config = dict(
    d_shared_expert=0,
    optimizer='soap_variant',
    batch_tokens=131072,
    steps=4106,
)
Below are experts of layer 4 (counted from 0) of a mixture-of-experts language model. Rows are named gate (a neuron's input weights, with its number), up (a neuron's input weights, with its number) and show model dimensions 256-383. Each number is 50 + 10 x the weight over its row's rms, rounded and kept within 0 to 99.
Before each expert's rows: "mostly gets" lists some tokens that are sent to it at least half of the time. This comes from a sample of Wikipedia text that the model never trained on.

# expert 3
mostly gets: " other", "rd", "ley", " several", "wood", " many"
gate6:48 44 50 51 48 67 57 35 33 39 61 55 52 51 47 49 49 33 54 54 39 40 55 47 40 67 51 30 44 33 62 50 52 29 48 49 56 40 29 47 57 82 43 53 32 39 52 59 64 49 40 44 39 60 53 62 47 53 52 52 68 47 41 55 64 48 47 49 57 52 24 55 60 47 49 44 58 47 44 64 52 77 55 38 57 49 37 54 48 34 47 50 50 52 51 53 45 38 58 26 25 62 56 58 57 53 54 44 36 53 43 50 57 44 53 42 59 51 48 38 51 40 43 28 54 24 39 73
up6:64 55 57 31 43 65 52 64 47 55 73 45 51 52 36 56 48 33 45 43 66 39 61 41 38 50 58 54 33 50 44 55 45 61 50 49 59 42 47 41 53 62 62 61 60 36 69 54 55 48 66 55 49 49 34 44 35 45 47 43 41 48 51 50 66 42 39 61 53 66 35 51 59 67 36 48 44 37 56 63 48 50 43 52 37 48 39 59 48 48 50 61 61 49 51 45 52 59 47 28 41 54 49 54 43 42 43 47 31 38 52 60 71 62 39 56 57 56 55 49 39 43 55 68 50 59 50 43
gate7:38 49 42 50 65 38 48 69 62 81 38 46 36 37 56 47 41 45 57 53 38 66 51 40 54 54 32 43 64 56 45 36 68 53 67 37 34 52 56 50 46 59 57 50 69 52 47 53 48 66 41 42 69 66 35 68 38 48 45 46 44 51 58 51 46 44 48 49 41 53 47 54 56 47 40 57 56 49 45 52 56 44 76 60 52 62 75 59 45 56 51 59 46 59 47 41 67 54 59 52 47 47 38 63 48 50 47 49 34 54 38 46 58 49 57 54 55 51 31 50 57 59 31 61 62 64 35 53
up7:51 58 45 47 53 72 47 45 38 38 63 46 38 52 39 48 70 53 29 40 47 34 51 38 47 44 61 74 45 69 50 64 47 39 28 37 59 40 36 37 67 33 45 71 36 58 63 61 60 53 49 52 46 34 48 38 49 62 47 32 51 56 51 41 61 58 49 46 68 50 50 45 34 51 49 53 44 36 61 46 46 51 44 72 52 36 45 34 56 49 49 46 31 46 53 34 44 49 42 32 34 38 60 39 40 47 55 53 67 46 37 62 61 57 25 53 68 65 62 45 53 46 44 45 45 25 50 44
gate8:45 63 47 37 58 58 42 47 56 31 40 51 62 42 37 62 50 43 69 57 45 39 44 53 52 34 66 36 34 30 59 51 48 49 54 45 47 47 59 42 49 39 37 48 45 47 67 53 50 59 54 27 36 48 35 50 57 37 42 70 62 35 53 57 49 41 34 52 51 49 59 53 42 42 58 32 58 65 43 67 34 55 59 46 45 61 63 57 46 60 53 70 40 52 49 51 45 49 40 45 55 43 58 44 51 41 49 51 66 39 41 58 39 38 43 48 46 43 60 59 47 48 44 68 55 41 47 60
up8:46 43 51 47 48 49 26 46 32 62 69 39 29 70 51 40 58 55 42 49 51 36 63 44 62 30 56 52 60 48 65 69 47 46 39 52 35 62 41 58 51 50 59 60 43 40 45 49 50 52 48 60 64 48 58 71 60 42 46 54 41 45 53 62 29 50 45 44 46 46 46 46 34 47 36 61 23 50 57 49 40 53 47 37 59 50 59 52 48 52 66 51 61 58 61 44 49 67 35 43 48 52 61 52 50 26 45 54 51 48 51 46 50 41 62 58 36 54 52 39 46 54 40 55 38 39 51 46
gate9:47 68 60 57 55 41 42 43 44 59 40 52 75 44 57 46 46 47 58 32 66 55 66 39 54 30 48 62 73 58 42 41 32 46 55 44 57 64 54 64 55 40 41 52 40 31 41 55 61 34 49 47 60 61 54 44 55 32 43 38 58 39 46 43 33 64 47 63 41 37 59 60 36 40 62 61 42 37 43 37 66 48 47 42 35 48 46 51 56 50 53 54 56 43 60 56 64 40 54 53 56 58 50 54 56 50 61 65 42 67 47 41 48 54 52 45 65 63 42 37 37 39 45 41 45 60 41 62
up9:32 45 52 56 59 44 46 52 53 50 51 48 60 52 53 55 41 53 55 50 52 48 71 33 62 42 42 50 61 56 28 55 34 47 55 29 47 60 46 34 53 55 43 51 49 47 52 62 54 16 57 52 50 53 43 40 45 46 60 43 47 33 40 35 63 54 43 51 39 37 46 56 44 46 54 65 51 47 63 45 55 48 71 55 50 40 50 48 73 56 42 68 65 44 57 60 74 51 57 46 52 44 51 41 60 56 50 61 61 57 59 46 66 50 70 54 65 62 30 49 54 46 48 34 48 48 56 67
gate10:46 47 64 55 63 54 70 46 49 54 42 70 39 70 50 47 55 37 53 53 62 37 45 48 37 36 34 53 46 59 65 58 37 41 67 54 58 57 54 57 49 44 59 59 42 55 47 37 58 56 64 34 44 43 40 52 49 56 46 51 41 56 52 45 36 41 50 56 42 55 57 40 59 56 29 51 45 33 40 40 54 58 55 51 33 61 35 53 52 50 40 56 48 68 65 37 53 53 47 66 49 53 53 35 64 38 59 32 40 62 37 51 42 54 54 61 62 67 56 49 50 57 48 40 41 55 29 55
up10:59 49 41 45 43 45 42 33 31 47 50 43 58 20 43 66 39 61 48 46 40 63 51 37 53 57 49 44 58 46 29 54 60 33 40 46 44 41 58 33 47 50 51 42 47 44 56 66 46 65 65 57 53 45 58 45 81 55 64 46 51 43 35 37 48 59 45 52 63 65 70 54 46 41 51 63 60 71 56 55 50 51 49 47 72 21 52 48 48 41 45 52 68 32 58 64 43 53 56 52 57 49 56 65 25 51 38 56 43 33 55 52 48 55 69 52 56 65 32 64 57 58 53 56 57 55 60 61
gate11:41 43 47 62 41 61 55 34 42 32 60 20 53 31 48 60 48 43 42 54 53 60 49 52 43 52 46 50 51 66 53 48 54 44 56 64 36 59 50 52 44 41 29 40 62 51 51 48 38 51 47 56 57 31 50 68 29 41 31 50 51 56 39 43 35 47 39 42 59 47 70 51 29 51 49 45 45 50 55 63 44 61 61 53 65 58 46 56 52 43 40 51 55 51 34 54 70 50 50 60 69 43 52 49 69 58 55 52 55 54 60 52 62 43 55 56 41 49 57 40 53 50 36 45 56 35 57 68
up11:62 41 45 39 63 35 51 57 63 54 52 63 44 61 44 29 45 43 38 33 61 41 53 48 53 56 63 36 29 28 57 63 52 54 62 48 45 52 57 36 55 48 29 38 49 53 59 58 39 60 35 43 47 51 32 35 50 60 39 62 52 63 46 49 62 31 41 33 56 37 48 34 43 75 57 54 58 30 62 54 43 49 47 57 46 45 49 66 53 35 42 46 51 55 50 30 30 57 40 38 38 64 39 47 35 59 48 38 54 53 49 60 47 57 34 49 69 59 52 67 57 33 56 47 51 56 57 49

# expert 2
mostly gets: "==", " had", " was", " is", " are", " =="
gate6:61 37 44 61 66 41 44 49 46 50 62 53 49 59 51 63 54 46 59 43 47 51 44 44 45 51 32 64 42 44 57 46 59 58 50 42 44 48 57 42 48 49 51 38 55 66 51 57 61 51 44 73 38 39 40 33 39 56 34 54 61 48 47 33 48 77 61 41 82 47 66 57 64 47 56 65 23 38 58 48 64 58 44 40 63 34 45 49 43 44 61 53 53 50 49 37 51 61 42 68 51 55 56 40 45 47 41 59 37 53 46 47 43 44 61 57 64 52 67 48 57 59 53 46 62 44 42 44
up6:62 46 63 42 63 52 72 51 53 58 55 42 60 63 58 55 54 49 48 40 51 53 48 49 44 54 52 54 56 56 45 55 66 45 45 39 34 62 42 54 46 48 47 46 32 45 52 51 62 61 50 57 48 40 64 46 43 66 41 35 70 55 61 55 57 36 34 47 58 39 58 45 37 35 51 36 53 48 46 46 35 46 48 45 54 44 45 31 61 63 41 55 56 32 55 55 55 56 46 63 58 57 35 41 53 37 40 53 59 39 32 48 46 50 63 69 57 49 42 40 44 62 57 35 43 40 64 32
gate7:74 54 65 63 64 55 55 36 40 49 45 46 46 49 58 51 36 42 53 47 50 71 40 44 49 50 32 33 60 52 26 41 57 56 50 51 45 60 47 53 34 47 64 70 52 56 59 70 38 35 54 36 46 40 44 42 42 52 71 38 56 50 38 49 41 49 48 45 47 58 53 47 43 54 44 56 60 31 46 51 60 38 56 34 59 60 45 40 57 46 61 56 35 53 28 40 42 36 35 54 57 63 32 48 58 59 73 41 53 48 35 62 39 33 56 39 54 65 56 38 53 46 46 51 53 43 53 42
up7:45 45 53 36 26 48 73 49 60 49 61 49 60 57 62 43 33 35 61 39 51 29 58 50 45 48 58 61 48 70 60 46 32 45 55 46 55 43 30 49 62 40 33 54 55 39 70 18 34 54 47 51 55 48 41 60 63 48 48 50 45 43 48 57 54 62 50 53 62 38 58 58 58 62 41 44 48 43 62 53 46 31 69 65 40 44 48 54 48 49 51 38 52 30 44 61 42 41 52 59 56 51 45 59 36 49 41 53 59 69 33 43 69 46 60 56 46 42 54 40 60 52 35 58 43 66 65 56
gate8:54 52 54 39 47 63 68 53 40 51 57 55 46 55 42 52 52 43 62 26 61 46 30 57 64 58 49 42 50 22 34 65 46 54 62 48 43 36 35 65 38 54 23 59 52 42 48 48 55 73 61 35 68 58 65 48 61 38 54 39 31 52 33 64 51 53 51 47 49 47 44 52 46 52 60 41 53 48 45 35 46 41 41 56 47 60 62 40 52 43 55 54 55 71 51 44 40 55 63 54 49 57 45 48 59 57 45 52 62 63 50 34 45 53 51 52 33 65 73 64 53 55 61 46 56 66 64 40
up8:52 70 52 52 44 65 45 45 71 48 44 54 54 30 39 44 60 59 60 43 55 59 47 39 34 40 73 57 37 46 66 33 30 41 44 70 53 49 43 52 63 65 40 56 60 49 45 49 45 49 40 45 57 60 57 57 56 57 47 51 63 39 43 29 46 37 50 57 56 59 39 44 31 40 39 48 45 56 41 49 50 53 43 44 49 44 54 46 38 30 45 52 34 46 38 65 36 58 41 34 43 50 53 55 51 56 49 52 40 57 67 57 60 50 56 44 58 68 29 47 51 56 54 39 72 50 44 49
gate9:61 55 48 56 51 52 65 64 54 42 52 56 66 58 49 50 54 49 41 51 42 56 43 64 55 27 51 42 47 39 28 52 45 49 50 40 56 57 55 63 23 45 38 51 49 37 55 58 42 51 49 46 55 56 65 33 70 69 69 57 40 40 39 32 41 49 30 53 55 46 54 69 52 45 49 47 43 57 53 71 47 73 61 58 40 55 45 53 67 40 48 42 57 49 48 60 52 59 53 60 69 52 48 50 39 66 60 60 67 57 48 54 49 55 48 50 61 45 43 54 59 38 46 44 51 40 34 38
up9:57 56 54 59 43 60 52 44 44 52 54 41 46 60 34 52 44 46 36 58 54 45 49 43 46 36 57 53 54 57 52 52 48 54 45 47 48 66 47 64 34 59 48 43 59 35 42 49 39 53 62 34 23 46 51 46 49 53 49 38 51 45 54 26 53 43 49 52 55 41 42 57 39 60 45 34 41 49 51 65 33 49 54 64 56 44 40 58 54 47 45 45 57 47 57 59 61 63 50 56 39 68 60 61 39 66 66 47 37 66 45 42 68 69 48 53 54 45 51 46 48 44 38 54 59 45 47 44
gate10:45 47 71 48 54 56 59 53 47 62 62 27 47 41 45 56 46 39 54 37 41 50 47 60 65 33 41 55 59 46 53 49 40 56 54 31 56 44 46 45 63 55 48 45 30 67 68 65 47 45 36 51 45 54 58 74 48 49 51 38 44 39 51 64 33 62 49 32 47 58 67 53 48 58 71 66 49 53 68 57 56 38 56 42 54 46 57 47 46 53 70 52 59 56 48 60 55 56 42 46 47 78 57 46 49 60 58 44 55 47 59 42 37 39 64 58 50 50 57 84 49 43 64 47 63 49 45 56
up10:35 48 56 32 59 44 34 41 38 43 39 42 33 43 36 56 55 48 40 58 41 47 43 51 46 41 56 52 48 52 44 52 46 52 45 62 59 61 55 45 48 43 52 31 82 34 45 38 49 51 64 41 29 62 41 35 48 47 47 62 51 60 40 38 76 43 57 41 56 38 44 59 47 47 50 62 47 48 58 41 32 57 42 42 42 56 47 63 51 52 45 44 52 55 59 56 36 55 59 57 45 54 63 41 41 63 62 63 44 50 47 41 65 51 46 31 54 41 64 48 43 54 39 57 56 39 64 40
gate11:61 68 49 32 46 57 53 58 49 23 55 63 37 33 32 31 54 45 44 38 44 53 45 40 58 35 62 30 47 48 58 59 72 54 51 77 68 49 43 58 39 50 37 51 49 55 47 57 40 41 67 63 53 52 35 64 40 66 38 50 46 71 61 67 50 54 39 56 69 49 35 27 35 43 45 50 57 52 51 50 52 24 41 46 51 48 44 66 45 40 51 44 61 34 53 46 45 63 41 52 35 58 61 51 49 59 58 40 42 41 39 59 46 63 57 41 42 39 55 52 64 45 61 50 58 57 54 41
up11:41 29 50 49 47 45 39 36 60 69 42 53 55 63 46 54 43 40 58 58 63 50 52 53 51 70 43 56 62 70 52 45 54 53 45 21 39 37 60 51 51 50 65 49 48 49 57 39 69 48 30 33 47 39 57 50 72 41 48 42 51 38 32 40 44 52 53 45 54 57 65 48 56 57 44 59 40 55 47 56 50 75 67 64 49 44 57 48 46 53 47 49 55 62 40 44 55 53 51 32 69 44 31 52 67 40 59 59 49 65 56 57 49 42 59 48 59 49 37 46 35 67 42 56 52 47 55 52

# expert 1
mostly gets: "),", " by", " from", " with", " and", ","
gate6:56 53 43 46 72 72 44 66 51 42 40 44 49 55 55 58 36 51 49 59 54 54 64 44 55 55 46 62 30 64 40 74 45 66 40 49 58 52 43 48 40 32 42 51 54 65 44 40 52 49 46 37 44 45 50 34 56 40 62 64 41 76 52 54 56 43 50 35 58 59 41 62 39 32 48 47 37 62 53 58 49 46 72 40 49 54 53 71 67 34 44 41 64 63 32 57 64 54 49 55 43 37 36 52 54 42 49 43 52 43 56 50 48 47 44 34 35 27 34 36 33 52 44 32 30 56 33 60
up6:50 40 52 49 59 48 56 45 57 45 52 42 45 54 49 69 46 53 54 38 30 61 53 55 57 45 42 46 50 53 51 64 50 46 40 47 63 59 37 53 31 39 60 31 58 72 52 47 63 58 50 38 58 62 47 50 42 63 57 50 49 56 43 63 54 58 46 46 35 77 59 50 34 45 58 50 67 48 67 60 59 57 77 37 61 47 53 65 41 58 51 48 42 59 39 62 53 54 50 49 39 38 66 61 51 45 62 47 63 34 53 49 44 43 34 29 57 47 68 39 48 48 39 46 52 55 31 63
gate7:48 70 54 55 44 43 43 56 54 37 57 49 55 43 60 44 40 55 30 62 33 60 51 55 53 52 60 54 63 41 63 66 40 33 60 66 45 57 55 34 72 41 47 59 58 56 53 53 47 48 50 53 26 45 58 47 44 48 69 76 55 52 34 61 48 58 47 43 56 53 53 28 45 40 49 59 34 59 61 54 50 56 58 48 48 34 69 40 54 65 46 46 32 43 48 50 42 55 58 53 64 52 41 41 62 44 61 60 52 52 40 59 40 46 41 40 45 55 65 51 55 58 35 49 59 63 51 31
up7:45 55 47 50 64 62 54 53 56 48 59 62 55 41 46 62 40 52 38 46 50 53 48 64 53 59 61 46 69 60 47 62 45 52 49 51 59 61 58 37 45 65 36 39 55 49 63 39 37 60 58 73 55 42 67 42 38 49 62 47 61 81 53 63 77 44 44 51 58 54 47 34 44 42 55 57 47 51 40 45 58 41 87 60 43 46 45 50 49 39 52 54 39 36 65 50 25 40 54 46 45 36 48 62 59 41 34 38 55 51 40 43 49 45 60 46 38 71 55 48 36 52 48 41 52 58 59 45
gate8:59 58 54 56 62 53 37 43 64 37 42 35 53 58 38 41 59 54 52 60 47 37 57 47 66 36 48 59 46 62 73 40 48 45 53 47 51 60 45 47 62 65 42 47 56 42 55 27 34 53 35 66 55 51 65 51 46 44 24 48 39 34 35 44 54 59 48 41 41 41 56 57 34 50 43 46 38 53 47 41 50 43 46 42 40 53 48 42 54 37 53 57 43 43 55 38 57 43 58 48 39 63 52 63 42 49 42 44 69 41 46 63 71 58 51 57 62 57 58 41 51 52 44 59 52 54 60 36
up8:38 43 61 47 40 42 23 47 46 45 56 44 47 38 54 50 47 69 54 58 40 53 53 47 48 52 70 47 58 63 66 40 59 36 53 55 48 52 51 44 53 63 40 57 67 52 54 51 60 36 45 48 60 59 42 28 44 43 62 37 40 49 57 45 39 37 50 58 37 46 47 63 34 49 61 43 58 66 52 54 61 50 62 59 51 47 42 43 37 34 41 63 48 51 50 52 37 45 54 34 48 70 69 41 46 37 52 53 37 60 49 53 59 33 45 42 43 45 51 51 55 63 54 53 50 62 51 63
gate9:35 60 32 52 49 53 35 40 38 48 55 46 26 43 49 40 48 53 49 56 52 43 67 49 66 29 55 44 57 57 54 42 45 62 62 37 60 59 51 43 53 76 42 40 57 59 49 50 58 47 51 42 40 55 55 53 41 48 48 52 64 43 48 36 48 43 58 59 58 59 63 55 50 49 33 48 49 47 41 40 61 51 52 54 56 49 39 50 41 64 56 58 31 56 53 54 71 49 68 36 73 59 61 18 55 43 40 56 56 38 50 61 51 48 61 60 57 39 59 48 45 54 44 51 43 50 52 35
up9:45 63 37 54 73 79 35 38 61 50 49 53 42 44 45 42 56 34 46 41 35 51 49 50 39 52 42 61 49 41 22 41 36 59 49 62 50 46 42 60 63 55 28 38 58 48 59 68 53 44 45 53 49 44 75 42 53 65 41 50 48 63 53 29 64 38 55 57 68 45 53 53 41 42 55 42 53 38 42 47 57 57 63 67 58 50 39 44 46 62 52 53 28 44 51 69 62 56 60 41 33 45 52 28 41 54 53 44 56 36 66 54 44 39 50 64 51 48 48 49 60 39 47 45 63 57 23 17
gate10:41 39 39 71 50 59 47 43 48 41 50 41 57 50 39 62 53 50 50 61 52 40 35 48 66 34 46 58 46 38 63 49 66 37 37 41 62 33 48 49 37 56 41 37 29 60 66 71 40 61 48 39 53 41 50 20 49 50 43 44 53 34 49 45 49 35 37 41 45 50 51 50 41 40 44 57 55 64 42 42 68 47 60 56 65 56 43 52 41 53 40 45 72 55 53 63 44 51 43 68 48 61 57 44 61 61 51 51 56 46 43 52 67 49 57 53 48 64 67 61 27 56 50 45 61 38 45 42
up10:49 64 40 32 47 39 61 57 48 66 47 57 39 51 42 50 56 58 46 52 48 61 41 63 54 63 52 60 56 66 37 36 39 45 56 54 51 62 63 58 59 53 47 46 66 42 65 43 61 55 47 39 36 53 48 64 75 57 65 46 61 54 54 53 37 74 63 57 61 43 61 45 48 54 38 44 42 37 43 54 49 54 36 46 54 42 50 43 73 50 60 52 43 44 42 44 53 56 51 50 62 31 41 50 47 46 42 56 50 73 61 50 30 40 57 38 56 45 50 39 55 37 46 55 47 64 69 50
gate11:35 47 44 50 51 57 47 41 56 31 55 30 42 35 40 57 26 58 40 65 55 35 41 57 37 46 69 34 37 60 48 49 37 42 47 50 29 69 75 64 59 43 56 40 36 51 55 49 54 52 53 41 52 41 40 47 46 44 43 44 41 59 47 41 52 46 39 55 47 55 52 60 48 51 56 34 44 43 42 29 57 44 48 35 53 23 49 39 44 39 46 40 46 43 52 39 54 50 54 47 53 48 56 48 35 36 27 37 55 51 39 57 48 43 59 41 53 42 51 51 59 62 40 56 53 45 53 55
up11:56 56 54 58 44 51 44 36 57 40 64 41 57 45 45 35 44 50 57 55 48 65 53 50 47 51 60 19 62 60 34 54 59 36 54 39 59 57 58 58 52 58 54 51 47 54 37 54 47 40 47 29 51 40 68 50 43 59 56 49 35 37 41 59 55 57 66 66 40 38 62 50 47 57 60 59 61 46 45 45 50 44 48 47 67 29 62 58 47 38 50 45 56 66 55 56 41 56 46 50 51 36 47 67 54 49 75 55 44 55 52 76 59 61 46 33 49 43 44 49 62 41 39 55 51 24 62 55

# expert 0
mostly gets: " film", " family", " album", " club", " game", " species"
gate6:32 56 54 49 66 40 55 43 60 59 31 33 42 39 39 51 36 53 63 45 50 60 47 49 43 60 49 43 49 69 39 35 49 55 43 48 56 47 39 66 53 34 41 58 37 39 64 62 69 46 46 55 39 38 38 84 51 42 36 59 31 37 43 48 75 46 43 58 65 54 49 59 47 34 47 40 43 38 52 54 48 55 74 41 54 49 56 49 43 34 49 30 52 49 54 39 57 62 50 52 41 39 41 48 49 60 58 52 46 47 49 38 52 48 43 52 68 69 39 54 60 53 48 31 63 47 51 56
up6:47 58 41 38 52 64 57 40 43 48 67 50 47 38 71 37 53 54 42 44 52 41 53 37 46 60 31 51 42 53 52 46 49 40 58 52 48 55 55 40 40 52 66 64 64 55 44 44 48 46 51 42 63 71 52 47 37 48 48 36 55 58 64 54 46 56 64 39 45 41 42 34 35 45 50 48 59 62 57 67 57 37 64 55 54 40 51 63 46 64 64 56 66 59 49 52 48 51 37 52 61 59 53 37 43 55 44 52 48 49 51 77 61 45 44 54 37 54 58 49 64 39 65 57 74 60 39 44
gate7:66 46 62 53 35 42 70 49 63 55 60 48 46 53 68 23 46 73 57 70 44 41 43 47 59 54 41 50 33 56 50 64 44 66 31 47 58 46 43 52 69 56 36 44 37 50 62 38 75 52 50 27 52 53 42 38 45 51 35 48 47 62 47 54 48 57 40 48 43 64 31 50 38 64 60 50 46 42 58 27 55 41 43 48 48 48 70 38 58 41 56 46 44 38 66 51 37 52 54 46 69 51 50 62 58 32 45 49 55 41 27 30 74 56 40 34 63 36 53 52 43 40 48 38 52 46 48 56
up7:46 35 47 50 52 32 45 56 50 57 50 55 42 53 47 48 50 36 51 49 55 53 53 67 55 31 49 56 52 57 45 40 46 40 52 36 45 52 46 40 55 56 60 53 51 57 40 53 49 64 44 46 47 42 32 52 60 47 45 48 36 44 38 68 45 48 53 47 24 63 58 59 37 42 42 43 48 55 56 63 47 52 64 31 68 67 45 45 42 45 33 54 50 61 45 44 36 56 48 40 49 48 51 39 38 44 52 55 62 45 57 51 36 56 58 37 63 44 42 47 55 71 64 52 46 58 63 61
gate8:65 47 52 52 55 51 60 49 54 40 44 57 30 51 70 40 57 43 57 43 46 39 43 55 51 40 50 55 64 51 57 57 52 61 45 50 55 45 50 74 32 56 64 53 53 34 44 45 56 50 63 50 51 52 56 48 57 58 43 41 54 51 32 55 62 64 39 71 60 73 49 50 42 58 48 67 50 72 55 46 47 52 47 54 45 36 39 39 37 45 43 59 58 55 35 60 56 58 45 48 63 74 48 40 62 49 41 47 55 40 56 64 40 49 44 49 45 62 55 61 57 38 36 46 45 57 51 53
up8:56 35 60 54 52 56 42 54 55 36 47 38 55 51 42 50 52 42 38 55 60 39 64 35 56 56 52 50 49 45 51 44 75 60 57 56 51 51 59 56 48 57 47 47 65 69 69 68 52 47 51 57 30 47 41 41 42 63 55 57 45 57 62 57 62 59 42 32 44 45 49 33 49 43 23 45 45 32 60 55 56 45 45 60 31 74 47 56 42 55 58 57 41 74 42 47 35 41 47 60 49 38 58 65 49 49 45 61 48 54 31 52 41 46 51 40 50 38 55 32 73 49 52 57 52 53 31 53
gate9:63 44 49 37 28 50 49 56 57 39 45 51 45 38 51 55 51 65 52 52 54 72 47 37 55 46 59 62 52 42 55 40 53 52 50 47 52 37 64 50 63 41 59 44 45 46 49 45 56 69 26 55 47 33 55 37 53 32 44 71 61 41 67 55 47 52 48 39 33 26 62 28 32 57 59 52 48 41 54 40 67 52 31 51 45 56 35 31 47 63 32 76 71 44 48 47 46 43 58 42 39 62 54 40 53 42 63 48 52 38 40 57 50 39 50 36 54 35 67 43 55 40 58 60 62 61 57 52
up9:41 56 33 59 71 48 33 41 48 65 51 56 48 54 48 66 49 50 39 42 49 51 39 49 58 42 63 52 51 48 61 48 51 36 54 45 49 49 36 51 63 71 42 65 54 48 45 43 30 19 46 43 55 47 63 48 41 56 55 38 43 58 43 46 75 48 43 55 52 67 54 52 44 35 36 35 48 54 33 58 52 36 60 40 62 53 67 60 47 48 39 48 69 40 32 57 53 43 58 58 65 57 53 46 48 69 40 45 62 56 54 61 38 53 33 66 64 56 43 57 39 46 61 44 39 40 57 46
gate10:58 55 68 57 52 54 62 58 48 62 61 67 61 51 50 77 40 60 63 48 55 54 41 43 42 56 61 53 45 50 43 51 14 50 53 40 54 52 77 33 57 39 31 56 66 65 70 74 60 52 46 44 51 56 38 44 44 46 52 33 51 46 55 57 50 51 50 49 67 67 44 55 49 33 42 30 77 51 43 41 43 41 52 67 48 46 42 49 66 62 48 68 57 33 49 57 58 50 50 51 57 57 58 57 44 58 64 44 58 33 48 59 74 58 45 48 65 53 55 55 53 55 39 56 50 37 45 82
up10:39 60 50 64 46 50 49 44 48 48 34 53 41 38 60 48 53 39 43 55 44 52 48 45 47 58 46 37 38 41 43 46 74 50 38 54 30 48 61 42 55 53 46 47 43 44 46 43 40 41 55 59 59 68 63 50 50 55 48 63 58 43 50 57 30 65 47 45 57 59 48 55 45 63 65 67 40 62 37 58 50 30 62 40 66 69 51 39 55 34 53 40 33 42 51 46 67 47 56 58 46 30 53 70 46 25 58 58 55 40 57 52 42 52 38 63 62 74 39 33 64 41 39 57 46 37 64 53
gate11:50 46 50 42 62 56 46 69 69 51 44 57 59 41 55 61 44 48 57 63 58 64 62 34 63 39 64 58 34 41 65 65 58 62 48 58 61 66 60 63 55 43 60 48 66 52 54 45 56 37 29 50 69 45 54 67 52 49 63 44 56 45 51 52 66 46 58 53 44 48 39 49 54 54 49 47 57 50 66 56 48 42 45 42 64 40 39 39 29 42 25 52 37 45 37 48 40 35 48 34 65 43 51 50 48 68 49 51 37 38 53 39 46 43 36 44 42 50 52 57 50 43 40 47 66 70 50 59
up11:31 56 57 64 33 40 49 51 34 48 50 72 49 48 52 58 53 64 52 51 58 46 49 60 61 47 44 43 55 51 33 49 30 51 32 33 45 44 56 38 57 55 37 54 37 47 47 50 34 53 69 40 46 46 61 50 64 54 55 57 58 55 68 44 40 60 44 58 50 55 33 33 42 36 33 47 44 47 53 54 49 44 60 58 40 57 40 71 54 41 69 46 51 45 46 56 56 68 57 55 48 43 60 62 49 61 51 45 48 53 50 71 48 57 78 53 62 42 50 35 56 48 61 58 60 65 64 63